From a checkpoint of a small mixture-of-experts model trained on Wikipedia.
Size: width 256, vocabulary 2048.
Experts: 64 experts in each of 14 layers, 4 picks a token.
Training: a variant of Adam for the experts, 307M tokens, 9379 steps.
Below are experts of layer 6 (counted from 0) of a mixture-of-experts language model. Rows are named router (the router's row for the expert), gate (a neuron's input weights, with its number), up (a neuron's input weights, with its number), down (a neuron's output weights, with its number) and show model dimensions 0-255. Each number is 50 + 12 x the weight over its row's rms, rounded and kept within 0 to 99.
After each expert's rows: a language model's description of what the expert responds to; "comes before" lists some tokens at least twice as common just after its tokens as in all text. This comes from a sample of Wikipedia text that the model never trained on. Tokens count by the router's weight.

# expert 10
router:15 43 46 56 63 49 57 51 41 54 47 11 63 54 52 56 48 73 54 44 44 40 73 52 40 60 36 52 73 51 56 47 55 85 57 40 55 57 36 68 53 50 33 66 63 62 41 64 51 65 55 66 41 66 39 56 60 47 48 65 39 56 59 47 47 44 50 53 65 42 42 55 53 53 19 62 37 55 45 44 73 64 42 47 40 62 44 62 49 50 51 47 49 88 41 42 62 66 61 33 57 42 46 79 49 61 48 45 58 57 54 47 45 58 61 44 46 55 52 52 33 52 75 55 44 44 55 43 51 44 42 63 65 16 39 62 55 43 37 44 56 52 45 44 46 45 39 00 43 41 40 66 47 53 59 55 53 33 71 57 52 43 59 47 41 33 49 54 51 62 65 51 63 36 31 58 50 40 32 55 40 54 52 32 38 65 62 35 37 54 50 49 40 39 53 56 52 58 57 49 57 49 50 44 37 56 50 45 04 57 64 41 56 44 40 54 62 47 21 47 62 42 53 45 71 50 47 44 40 44 58 50 39 57 44 41 45 52 53 54 56 53 49 42 54 37 38 52 44 50 44 39 38 02 59 45
gate0:51 43 59 60 69 37 56 54 54 45 66 45 63 74 52 49 46 47 71 52 29 70 42 31 58 58 53 57 24 43 27 53 57 48 66 53 29 62 40 57 52 49 25 51 62 29 35 38 44 66 39 53 52 40 63 30 59 49 46 63 29 48 63 54 57 48 48 43 37 30 54 49 63 56 43 55 37 55 31 32 61 78 31 71 53 79 58 63 46 53 57 45 58 53 32 52 41 24 40 44 42 62 37 54 48 61 29 48 59 66 53 57 52 48 44 62 44 46 36 18 40 49 43 44 46 51 54 54 40 41 60 51 62 47 41 55 58 74 58 53 66 57 47 54 54 67 65 46 44 34 61 67 48 42 71 32 55 33 41 55 64 45 32 54 46 38 39 71 63 63 48 26 33 46 32 54 30 38 63 55 53 28 40 41 61 66 59 39 66 48 42 44 49 42 44 60 36 49 49 36 48 60 46 57 48 70 59 50 61 71 48 56 79 56 53 54 33 66 46 46 44 51 68 57 49 63 53 71 63 63 46 48 46 74 53 49 50 42 28 53 37 47 47 44 57 47 41 62 24 29 54 29 27 46 68 44
up0:45 68 56 58 52 62 72 69 46 57 65 33 49 34 54 59 43 57 60 27 53 44 33 57 41 65 51 64 46 39 42 36 43 32 37 69 53 36 64 35 28 63 58 63 34 37 54 47 42 67 70 45 31 51 68 30 55 32 59 70 57 51 44 45 64 71 45 39 50 44 32 36 54 51 33 57 46 55 35 62 53 37 42 53 68 40 41 46 40 36 70 48 73 61 28 44 51 31 45 41 67 51 55 48 61 35 37 45 56 72 56 37 41 65 32 34 39 64 62 62 42 38 47 55 44 38 40 62 49 65 46 68 42 39 25 69 32 49 56 56 41 45 49 65 57 63 70 51 55 55 50 41 37 73 66 40 39 53 58 61 31 32 36 58 51 54 36 56 44 45 44 45 39 39 49 51 37 33 57 34 69 53 66 33 32 63 33 60 69 63 69 34 54 28 45 54 51 66 37 32 36 56 31 50 45 43 71 73 41 40 57 34 49 36 35 71 54 44 41 58 43 44 53 41 69 70 41 54 61 40 52 58 49 48 48 50 42 42 32 50 49 61 53 36 39 68 67 56 50 39 37 52 32 51 53 44
down0:44 41 65 13 29 42 62 42 75 44 55 36 36 47 66 28 54 77 66 60 59 59 47 49 40 25 35 30 49 45 59 67 49 28 38 38 32 37 70 54 51 28 67 44 47 64 28 44 53 37 60 55 62 47 51 55 59 55 23 54 61 50 58 50 52 57 32 76 43 53 55 37 35 60 39 65 65 47 43 42 58 34 42 55 68 45 44 52 53 51 64 49 58 50 47 69 36 42 63 66 48 65 50 43 48 57 54 49 27 38 41 42 45 45 50 32 86 38 52 57 40 72 65 44 67 39 41 61 18 71 56 55 51 37 40 55 65 43 49 43 50 18 50 47 58 58 51 72 42 40 34 65 49 27 46 53 81 44 38 44 65 49 54 56 66 57 57 36 47 60 60 65 37 50 33 50 47 80 42 42 51 56 32 51 42 37 41 49 48 32 58 52 58 25 41 54 46 57 23 40 55 32 51 56 54 57 50 48 47 60 58 60 35 64 57 55 57 28 39 41 57 44 53 31 57 50 54 46 37 54 54 49 57 51 60 56 42 50 36 44 46 55 53 52 44 57 55 52 50 58 58 51 48 32 45 31
It responds to: Table cell pipes after percentages or numbers in statistics tables, plus 's, on, or, and US state names like Florida, California.
comes before: "\n", " ", " 0", " 1", " 5", " 2"

# expert 63
router:37 67 50 45 52 45 51 39 67 52 46 83 56 61 46 55 56 59 61 41 45 44 51 46 60 39 41 51 49 35 57 42 42 68 49 59 43 80 37 45 59 51 44 45 44 59 24 66 31 49 32 51 60 52 72 52 54 52 41 52 49 48 56 12 37 64 54 49 53 55 68 54 45 46 60 61 50 51 49 40 25 55 46 50 46 62 62 50 56 53 63 54 54 11 33 67 52 20 54 52 46 48 44 45 48 23 42 53 56 45 45 49 47 61 57 55 46 13 56 51 37 45 32 50 52 58 67 53 34 22 31 63 47 53 46 58 51 64 35 45 28 42 50 40 56 50 58 23 60 32 26 55 55 67 38 15 57 59 63 45 47 55 38 43 51 44 48 52 55 47 45 47 63 42 46 31 63 25 64 57 43 47 68 56 36 61 29 50 46 36 53 64 61 48 63 60 45 57 49 43 52 46 54 13 55 50 56 49 42 50 48 46 50 46 54 47 30 55 79 44 66 34 59 65 44 51 44 45 52 57 62 40 53 39 37 52 57 56 61 33 44 79 40 31 60 51 59 46 60 55 46 42 46 79 71 62
gate0:47 27 32 43 53 52 42 52 68 43 36 52 32 64 51 63 40 46 70 63 51 39 51 63 67 46 56 36 57 53 52 62 33 58 22 67 54 82 30 50 46 64 54 49 59 58 35 51 55 55 41 51 41 64 59 56 29 72 28 30 62 41 48 54 63 52 47 35 40 63 36 63 24 56 55 51 69 59 44 47 37 61 61 34 42 43 42 32 56 48 74 67 45 31 58 65 53 22 55 32 38 53 56 47 47 42 59 64 64 29 50 34 56 58 35 62 73 57 63 60 48 39 30 43 65 39 54 66 48 60 48 52 43 59 65 43 51 36 32 42 49 51 32 47 62 50 58 56 71 59 54 45 42 32 49 34 68 37 30 43 30 43 45 64 61 44 55 46 42 37 24 54 51 46 49 48 54 55 55 44 53 85 58 60 80 39 56 62 55 63 42 67 60 50 46 61 52 51 32 53 48 31 74 60 62 56 61 45 45 44 36 54 41 53 47 23 50 77 58 60 48 40 38 45 36 58 55 41 52 29 57 35 53 47 49 43 52 52 59 37 46 71 45 47 34 32 70 40 64 46 64 59 53 54 49 53
up0:50 71 67 58 46 47 60 47 32 53 64 50 74 38 48 41 53 55 30 46 53 57 45 34 35 59 51 64 44 45 49 35 67 38 75 39 48 17 68 52 49 38 48 52 35 45 64 54 51 43 61 49 63 32 43 50 78 32 76 76 42 59 54 43 45 53 49 63 59 35 68 35 76 50 52 53 37 37 55 56 61 37 32 63 48 55 60 64 45 56 28 39 62 69 37 40 53 82 42 73 64 46 45 53 55 51 44 39 40 68 43 63 50 38 69 36 35 42 34 36 57 64 64 55 41 58 46 43 59 40 45 55 58 34 35 54 46 66 66 58 48 50 67 55 36 45 48 46 38 34 47 52 51 71 59 67 36 66 67 59 66 60 56 37 45 62 45 58 59 63 76 37 45 60 52 55 48 53 41 63 41 14 50 33 21 57 51 40 51 32 58 34 39 48 52 45 49 50 70 50 53 66 37 38 40 41 42 55 53 57 59 44 59 45 60 74 58 21 46 43 53 64 66 52 60 41 43 62 42 67 40 67 45 54 53 48 50 51 42 59 61 28 55 56 66 63 29 63 35 54 37 42 42 45 49 47
down0:75 58 74 41 44 52 57 59 49 41 56 45 56 44 47 47 69 51 46 58 51 43 43 73 31 53 37 55 38 54 58 28 57 49 51 53 45 56 53 37 56 30 61 44 44 48 41 56 29 51 30 49 52 49 46 63 46 17 59 54 34 38 53 54 76 12 66 56 16 48 53 55 55 43 44 64 45 54 45 63 55 48 54 49 48 49 79 44 47 35 39 39 63 45 49 55 49 42 62 46 49 58 52 81 40 36 15 16 52 64 50 51 46 39 56 47 42 53 60 59 14 51 51 43 51 41 53 64 51 44 47 60 45 44 38 52 52 50 43 69 60 54 52 35 24 18 61 41 38 54 41 50 46 46 74 42 56 53 55 36 46 60 16 48 55 60 54 49 60 44 44 52 65 53 56 53 27 58 35 52 43 53 50 52 56 52 49 78 50 54 48 57 51 33 50 44 46 54 44 52 05 54 21 48 32 71 63 59 57 49 49 55 15 35 59 54 41 57 49 55 49 52 50 49 42 26 49 49 55 50 60 60 52 54 56 51 57 58 56 44 49 80 41 72 59 48 50 54 52 65 41 58 53 43 40 58
It responds to: Prepositions following a noun, mostly of, also on, to, from, at, between, as in "Frederick V of the Palatinate".
comes before: " the", " a", "st", " his", " their", "f"

# expert 30
router:43 59 56 51 60 56 52 46 73 55 55 70 59 56 43 52 77 87 42 45 49 56 49 62 62 31 56 58 58 46 66 42 50 43 46 54 52 45 19 72 51 52 55 64 12 68 45 50 78 51 54 58 56 44 85 44 47 30 57 45 48 52 58 63 49 39 40 64 56 49 68 48 53 68 41 63 28 56 45 54 38 43 48 44 56 47 60 41 40 41 37 42 55 24 43 49 33 55 68 41 51 49 43 76 52 45 44 51 54 62 54 45 49 36 54 56 39 53 41 45 54 72 70 58 49 51 57 45 59 63 20 46 56 18 51 51 54 51 42 40 54 51 42 43 41 42 42 46 49 37 35 44 52 52 53 52 52 60 51 69 43 57 37 41 45 58 38 46 53 47 46 56 51 19 37 45 49 01 68 84 57 39 52 54 50 49 46 45 46 60 62 34 59 51 65 83 45 47 69 59 26 44 50 65 43 58 63 42 39 60 65 77 45 43 68 47 57 54 46 41 46 31 68 68 39 42 50 33 42 52 57 52 49 40 59 46 38 36 63 56 67 67 59 46 41 61 61 54 52 47 57 49 49 44 61 50
gate0:38 47 53 69 43 45 80 48 59 42 49 59 42 45 44 42 56 36 33 28 52 75 46 40 62 53 41 56 50 22 55 53 63 65 54 26 43 49 70 61 28 51 42 64 49 40 52 50 38 65 68 65 32 46 46 46 32 36 62 58 40 62 75 53 57 72 81 50 59 35 72 42 53 41 45 49 40 55 34 60 33 44 52 73 43 47 81 47 39 62 62 33 59 37 30 55 48 35 58 52 53 46 36 50 23 42 41 53 38 57 56 53 62 33 39 35 41 38 46 44 41 60 62 55 25 29 32 48 35 67 63 50 52 46 41 47 64 80 62 49 64 37 29 47 55 50 41 33 53 46 44 41 65 51 44 43 53 56 43 43 39 56 37 38 35 54 29 41 62 54 57 44 42 48 63 38 46 45 60 57 59 38 62 39 41 46 65 59 46 31 59 49 62 36 51 47 42 65 58 51 61 50 66 35 36 68 56 65 49 70 65 59 61 49 50 46 52 42 44 56 60 59 58 50 38 29 54 54 60 62 41 61 45 59 51 58 48 64 40 29 35 49 60 51 73 66 39 75 56 28 31 54 72 28 47 53
up0:57 53 35 36 41 35 71 33 50 50 57 61 55 59 47 52 55 46 60 68 66 43 39 59 53 65 59 78 40 61 54 36 31 54 43 62 62 59 47 52 44 62 46 35 44 46 46 72 67 34 64 50 61 65 65 49 38 55 33 72 58 49 54 26 47 30 42 40 40 31 57 48 56 29 48 53 71 46 51 54 36 65 48 65 42 56 56 45 63 59 72 58 55 41 45 42 40 41 27 45 54 40 63 50 40 55 62 41 55 70 57 62 40 38 57 41 60 46 32 37 62 26 56 42 62 72 62 45 35 67 51 55 45 45 58 57 71 43 25 46 50 34 65 49 48 43 49 47 48 60 70 33 45 28 46 62 57 48 56 65 68 44 40 50 44 48 46 34 59 30 48 54 33 62 41 63 36 50 45 38 41 60 53 50 42 47 44 42 72 57 34 61 67 52 28 49 23 51 36 50 61 70 31 63 45 60 58 47 35 44 51 20 65 52 50 43 59 34 67 45 33 60 31 36 60 64 53 68 49 30 93 35 63 40 69 40 30 49 44 54 35 38 49 49 50 45 46 36 36 44 60 37 57 47 58 54
down0:57 53 43 63 48 49 66 41 54 49 33 28 36 49 64 40 48 55 68 29 50 35 45 49 39 41 42 28 35 25 43 39 55 49 58 37 68 27 53 50 69 34 35 58 54 50 56 49 48 42 63 40 41 55 42 35 88 46 22 62 41 53 51 57 62 50 63 53 47 47 43 52 46 56 65 45 33 66 41 40 53 36 54 49 47 53 71 43 67 75 60 26 20 62 30 66 64 46 55 37 40 49 49 66 47 56 56 36 52 69 45 54 45 59 58 49 58 62 52 45 49 53 59 68 41 34 49 35 47 52 65 45 61 50 31 46 42 49 32 48 46 47 65 45 57 46 54 47 44 32 61 41 52 67 48 47 58 36 28 40 63 42 51 40 55 55 39 58 45 44 28 43 53 54 27 59 68 60 75 52 37 48 17 35 52 49 55 29 57 45 49 59 38 41 41 46 46 61 44 54 44 52 28 64 56 35 45 59 47 41 38 77 55 50 60 64 78 56 37 54 58 72 62 60 62 29 40 35 61 35 51 61 38 53 54 73 48 26 39 62 37 60 49 71 44 58 34 62 57 50 60 68 30 67 37 47
It responds to: The word the, usually after a preposition before organizations or institutions, e.g. signed with the New York Jets, elected to the Legislative.
comes before: " ", " first", "y", "S", " United", "m"

# expert 12
router:93 49 51 41 42 65 53 52 48 49 44 64 42 61 48 48 42 79 47 43 41 39 57 61 37 59 44 51 56 54 64 37 55 43 49 36 50 59 56 56 45 37 54 42 98 45 46 64 73 50 33 38 58 40 59 18 51 57 52 56 59 44 65 49 39 57 52 62 46 57 72 48 56 44 57 59 56 48 58 49 64 44 47 47 80 52 63 49 58 45 61 44 42 45 41 60 68 60 45 63 55 43 49 62 58 51 48 48 38 61 57 58 73 45 49 47 37 11 50 59 58 66 48 38 38 51 56 42 62 46 70 45 53 44 51 54 53 63 46 46 48 51 51 61 54 30 43 53 38 49 08 67 40 51 56 55 36 22 35 43 56 62 45 54 57 32 64 63 58 46 36 57 69 82 53 44 57 65 81 48 35 55 49 56 34 50 53 48 33 52 44 51 58 53 64 32 45 53 74 41 69 47 71 46 52 39 40 48 47 41 47 46 56 26 43 64 54 65 29 52 64 38 65 36 81 45 57 65 58 49 46 60 28 40 58 44 42 35 61 52 34 52 48 44 62 56 50 53 51 55 46 35 47 24 37 48
gate0:58 71 83 48 74 51 62 34 66 63 63 59 49 61 54 51 60 55 50 37 40 43 47 33 46 63 33 67 44 42 59 24 53 62 58 65 54 75 51 50 31 54 24 67 54 43 60 61 47 57 69 57 58 76 58 59 41 36 55 40 46 59 68 55 40 47 66 56 32 44 45 58 58 50 66 71 51 64 50 47 40 71 52 61 62 54 55 74 42 56 38 36 52 50 26 52 39 46 56 39 64 41 53 43 33 43 25 45 41 66 57 61 60 33 42 32 44 52 47 48 43 49 48 49 54 59 75 52 50 65 71 56 65 48 50 64 48 69 71 36 35 46 43 36 36 72 55 40 54 36 43 45 52 78 67 56 31 61 47 51 50 46 41 49 41 41 35 69 57 53 39 39 63 36 49 29 52 56 40 73 36 45 52 37 49 50 66 46 43 45 46 64 63 46 71 35 35 39 50 54 34 61 56 50 43 60 50 78 57 47 69 21 45 41 58 62 50 44 50 36 53 54 54 36 50 55 51 45 34 61 61 79 26 43 31 54 43 59 39 63 48 35 58 54 44 51 36 57 40 27 30 42 61 55 54 52
up0:51 81 78 60 60 59 48 34 46 58 64 33 46 53 49 65 35 51 46 62 55 31 50 64 42 55 48 63 57 54 37 27 43 41 63 54 60 69 68 36 49 55 29 60 72 50 43 50 56 44 51 60 50 54 43 35 41 41 47 59 42 53 47 54 66 50 52 44 64 43 31 43 42 38 50 59 52 67 51 46 38 71 40 66 58 62 62 70 56 48 43 33 57 51 28 57 46 37 51 47 54 64 52 49 46 31 45 67 38 31 40 48 63 62 38 56 40 36 59 57 33 36 48 40 78 60 77 53 31 60 49 62 72 48 67 41 60 63 50 31 42 38 37 54 40 73 61 38 64 42 52 52 28 89 63 46 45 63 26 49 41 49 45 47 52 37 35 51 43 64 52 55 65 49 47 38 58 63 43 60 29 52 58 39 62 37 78 41 46 60 73 48 44 69 63 47 65 52 38 72 63 44 59 43 60 54 47 67 56 49 77 30 52 22 56 61 46 47 45 38 40 42 52 49 45 41 50 23 49 62 54 66 46 39 51 59 45 56 47 28 28 71 63 45 49 47 58 43 49 36 32 46 41 53 55 32
down0:39 49 52 55 52 51 67 56 57 42 50 53 65 51 50 46 42 53 37 53 56 58 30 41 65 59 52 55 65 46 43 56 57 32 77 49 31 29 54 34 43 59 47 42 51 53 71 24 46 64 50 33 58 69 53 57 37 37 56 33 63 54 67 40 53 48 52 50 64 40 31 40 60 40 41 43 57 83 89 70 63 60 42 45 37 41 29 34 43 72 44 41 58 39 49 49 50 51 53 52 31 49 55 59 51 70 46 50 59 42 74 72 58 60 25 43 43 61 51 56 47 51 49 55 77 26 41 51 73 45 43 58 32 66 60 58 54 37 49 62 44 50 56 36 55 56 45 64 50 58 44 40 48 64 65 59 68 56 43 52 65 58 47 44 48 43 47 62 61 76 56 38 50 56 83 50 54 49 48 52 49 44 65 68 59 34 57 63 52 80 53 41 40 38 37 49 59 55 38 34 53 41 41 38 38 35 49 39 58 67 22 45 57 52 50 40 58 29 62 32 21 55 44 31 53 42 40 45 71 49 58 35 31 60 66 52 53 61 27 63 51 31 55 53 49 71 62 55 36 29 62 51 60 49 61 51
It responds to: Standalone numbers in tables, election results and statistics, plus dollar signs, million, building and the A of B.A. degrees.
comes before: ".", ",", " |", "my", "00", "ue"

# expert 20
router:05 60 53 48 43 45 43 57 48 50 49 72 46 48 45 45 52 48 61 43 52 55 59 64 50 40 50 48 66 49 38 46 49 48 79 43 49 64 37 45 50 34 50 57 96 80 48 51 43 48 49 57 48 51 69 43 63 62 51 42 43 47 47 31 51 51 49 58 49 47 66 53 52 38 38 64 64 46 47 53 39 43 58 41 59 62 68 49 57 51 37 55 48 74 35 48 65 40 39 38 67 59 55 73 50 55 57 32 56 55 65 46 47 49 62 45 42 47 57 44 40 34 55 43 51 58 50 50 51 82 54 48 54 43 52 60 46 38 51 41 54 51 32 58 48 36 42 39 46 47 07 76 69 57 57 69 37 54 70 63 60 56 54 38 57 61 44 70 48 66 69 48 48 66 53 60 51 59 40 43 54 47 52 47 37 51 28 50 41 48 65 50 54 41 48 99 52 72 51 44 16 37 55 63 46 36 49 42 50 46 52 96 55 32 43 37 26 51 28 38 56 35 38 47 66 35 46 53 47 61 57 48 58 73 56 42 44 54 55 51 50 50 51 36 48 41 38 56 44 34 51 53 46 43 33 50
gate3:51 46 47 43 47 65 40 55 49 67 48 53 39 32 48 59 53 60 60 44 46 65 28 55 61 57 53 55 68 55 49 48 62 52 46 47 56 43 48 30 49 43 44 43 50 37 45 50 49 56 65 39 53 43 61 54 55 43 59 45 47 68 60 38 54 61 40 64 76 44 52 21 60 58 56 55 30 23 56 57 46 52 50 55 46 75 49 64 40 51 49 32 36 31 54 38 65 65 57 69 71 44 35 54 32 38 31 47 47 55 47 45 49 47 66 48 36 52 18 52 31 33 22 56 53 41 45 28 31 36 39 71 63 39 53 74 65 61 55 59 52 46 45 63 65 41 43 30 66 49 55 37 35 51 64 55 38 46 36 67 73 61 62 55 60 47 47 47 46 55 76 39 47 54 61 61 38 35 42 47 29 55 57 53 43 52 67 54 70 51 53 33 43 45 43 58 46 56 67 53 71 24 49 71 44 27 49 52 60 54 43 50 46 49 56 59 37 35 52 27 50 72 78 35 63 51 51 46 24 62 62 47 44 56 28 53 15 71 40 39 35 30 53 54 58 58 48 50 39 32 56 59 41 43 74 64
up3:40 56 47 40 39 50 43 49 38 64 59 70 33 49 52 27 43 76 57 45 41 53 29 50 51 65 58 38 78 48 38 57 74 51 63 45 60 53 62 33 57 58 57 35 53 30 47 47 48 50 86 49 45 64 61 42 41 47 43 51 44 54 55 26 56 57 28 46 68 42 36 37 57 52 57 47 36 42 50 51 66 71 42 59 54 60 43 57 54 31 50 41 47 31 45 40 49 55 66 56 53 48 55 50 38 40 41 52 56 48 41 40 50 49 63 36 25 56 22 51 34 33 27 50 46 35 48 49 39 42 52 76 63 38 67 65 54 51 43 40 63 44 51 56 60 46 56 43 73 49 57 40 43 36 65 45 33 35 35 62 77 77 55 50 54 58 41 46 36 62 74 48 62 52 45 66 46 57 52 44 47 41 52 52 47 47 50 66 52 67 52 45 39 46 39 46 65 75 57 50 67 34 54 74 42 26 48 50 63 58 35 71 65 50 63 55 34 33 48 26 49 59 67 42 61 68 46 27 19 39 51 30 52 62 42 76 34 59 47 52 43 51 44 31 45 53 60 55 43 24 54 59 45 54 67 66
down3:55 69 41 34 43 33 51 31 61 51 40 50 51 20 38 64 46 52 51 41 61 54 30 26 78 51 47 40 54 50 48 54 34 38 53 39 75 20 33 65 49 40 31 39 53 63 44 23 53 48 36 43 47 51 52 57 59 59 51 41 70 47 58 43 36 67 29 57 83 47 46 35 56 59 63 28 55 51 53 48 41 32 57 60 69 68 40 52 43 68 59 57 42 52 61 47 50 56 61 55 45 75 48 68 47 55 62 65 41 55 29 48 58 75 51 53 31 23 24 47 52 63 53 32 33 62 31 46 37 50 51 42 59 65 53 74 44 40 45 49 70 54 50 30 36 63 54 57 59 55 56 38 58 50 63 76 54 73 54 63 61 49 54 47 40 50 48 39 46 68 66 41 53 53 59 53 38 52 64 57 51 52 60 41 63 41 49 32 74 53 63 40 25 49 34 36 47 43 49 48 74 60 59 34 43 53 48 46 61 66 60 30 56 62 43 61 40 31 32 28 57 44 60 49 44 58 52 27 68 48 44 63 41 56 47 50 48 41 49 49 34 63 54 34 50 43 37 68 64 44 61 55 50 57 50 62
It responds to: The number 10 and thousands commas or decimal points inside numbers, e.g. 12,000, 3.07, 108, 10-meter; also ordinals second, third.
comes before: "5", "6", "2", "7", "3", "1"

# expert 1
router:27 62 44 34 48 43 45 58 32 43 87 71 57 44 50 66 37 67 49 56 35 43 36 57 54 69 54 52 74 43 17 38 62 47 60 37 45 53 55 35 52 56 50 56 75 51 62 36 42 55 46 52 31 57 46 57 54 62 46 61 53 43 47 75 53 50 44 43 36 36 50 50 45 31 44 43 57 19 58 46 38 50 53 64 51 53 51 55 51 53 54 56 50 66 40 53 51 61 46 42 62 55 54 58 56 68 42 46 45 53 47 45 54 33 35 53 50 00 60 39 47 56 43 41 37 51 73 49 57 51 58 40 69 46 39 51 48 51 47 34 52 45 58 64 56 49 39 79 41 42 21 30 49 50 55 68 48 52 44 41 49 44 32 40 40 63 38 44 59 65 56 46 48 69 30 60 60 69 89 59 54 35 50 53 49 47 28 46 36 41 37 53 53 46 51 63 39 47 52 57 58 42 46 55 45 39 45 43 51 50 54 62 63 41 40 44 44 30 17 47 53 62 38 51 35 38 34 40 44 46 52 52 29 69 51 47 37 38 53 45 34 50 41 53 51 56 57 51 44 57 35 46 57 40 42 53
gate0:40 59 59 45 55 25 56 57 40 54 27 36 38 65 43 47 61 63 48 63 56 48 49 35 38 68 45 51 54 43 64 53 34 51 52 57 43 89 47 41 57 55 56 49 58 54 44 67 43 35 44 50 46 57 49 42 57 17 50 42 39 49 63 73 54 43 53 36 60 50 52 46 67 59 44 37 25 53 47 39 39 43 41 57 54 56 43 56 36 72 45 57 72 37 65 37 40 49 70 42 78 71 46 50 38 53 51 48 57 38 50 50 32 63 71 60 42 61 40 44 51 36 34 54 29 45 51 46 38 62 72 41 40 55 38 26 55 59 63 60 46 70 63 46 61 46 45 88 47 53 49 74 55 76 51 50 50 34 39 45 50 60 56 53 51 37 56 52 62 59 45 23 52 37 51 30 58 44 31 59 39 46 55 46 22 45 47 33 45 50 65 49 39 55 43 65 38 53 71 48 60 69 51 45 37 46 45 53 55 45 58 37 47 47 47 42 56 43 56 50 57 58 74 41 47 46 40 51 34 54 65 61 43 56 22 58 41 39 35 53 53 41 47 24 61 64 50 64 83 80 37 61 60 39 68 26
up0:50 50 53 48 40 25 45 62 40 57 52 39 27 54 46 39 50 77 60 67 63 57 53 45 41 69 61 31 50 47 63 46 28 41 52 69 47 80 60 44 59 52 62 42 57 55 52 58 47 42 52 41 46 61 58 55 60 12 46 46 44 56 49 62 67 47 57 44 63 54 44 45 52 49 45 29 30 59 60 46 53 40 60 49 51 41 41 40 51 64 37 69 69 44 74 44 34 54 58 50 83 61 64 45 41 51 56 62 63 35 36 36 28 60 65 59 48 52 45 54 65 52 43 58 45 40 49 58 42 51 61 35 30 46 35 18 45 52 69 66 40 72 57 50 62 50 47 88 44 46 49 60 56 93 49 49 59 28 48 40 52 64 43 58 44 41 54 40 41 52 40 23 62 29 55 35 59 40 46 62 43 40 67 49 24 53 45 50 57 47 56 47 30 50 38 66 32 48 62 54 49 60 47 39 39 39 46 52 54 50 47 47 47 55 41 37 48 46 56 51 46 56 68 40 49 46 48 58 37 54 68 60 34 53 26 58 42 43 44 59 47 45 45 36 62 63 52 70 84 80 46 62 60 48 59 30
down0:43 42 34 57 37 40 43 52 65 40 42 52 61 37 47 64 35 45 49 46 58 59 56 39 43 37 39 59 64 44 48 56 42 38 49 41 37 56 54 73 68 47 33 48 61 53 62 47 55 53 80 48 36 77 60 47 57 69 54 66 67 58 67 53 41 77 33 49 54 58 53 45 49 56 43 42 72 55 46 58 53 52 39 74 47 64 40 47 44 61 54 49 39 51 65 68 36 61 43 43 38 61 27 21 62 56 66 71 21 63 40 48 52 50 53 41 45 45 50 40 58 59 70 55 45 72 51 32 64 40 64 44 45 59 52 36 26 47 35 31 58 40 70 33 36 53 66 60 65 75 52 52 50 42 65 53 50 53 37 74 61 36 81 61 47 34 52 42 53 44 54 46 49 47 61 68 55 48 34 43 38 69 42 57 55 41 58 43 54 27 39 52 54 46 23 52 62 50 42 73 86 46 61 25 53 41 43 39 35 63 45 58 65 59 53 57 45 70 69 60 52 54 52 41 62 52 49 42 54 64 39 45 54 59 52 31 47 46 51 29 46 56 59 43 27 63 25 36 30 56 53 57 36 37 61 55
It responds to: Word-piece stems of everyday nouns, often before plural or suffix endings, such as organ(ization)s, brother(s), lea(gue), team, film.
comes before: "s", "ed", " of", "ing", ":", "ment"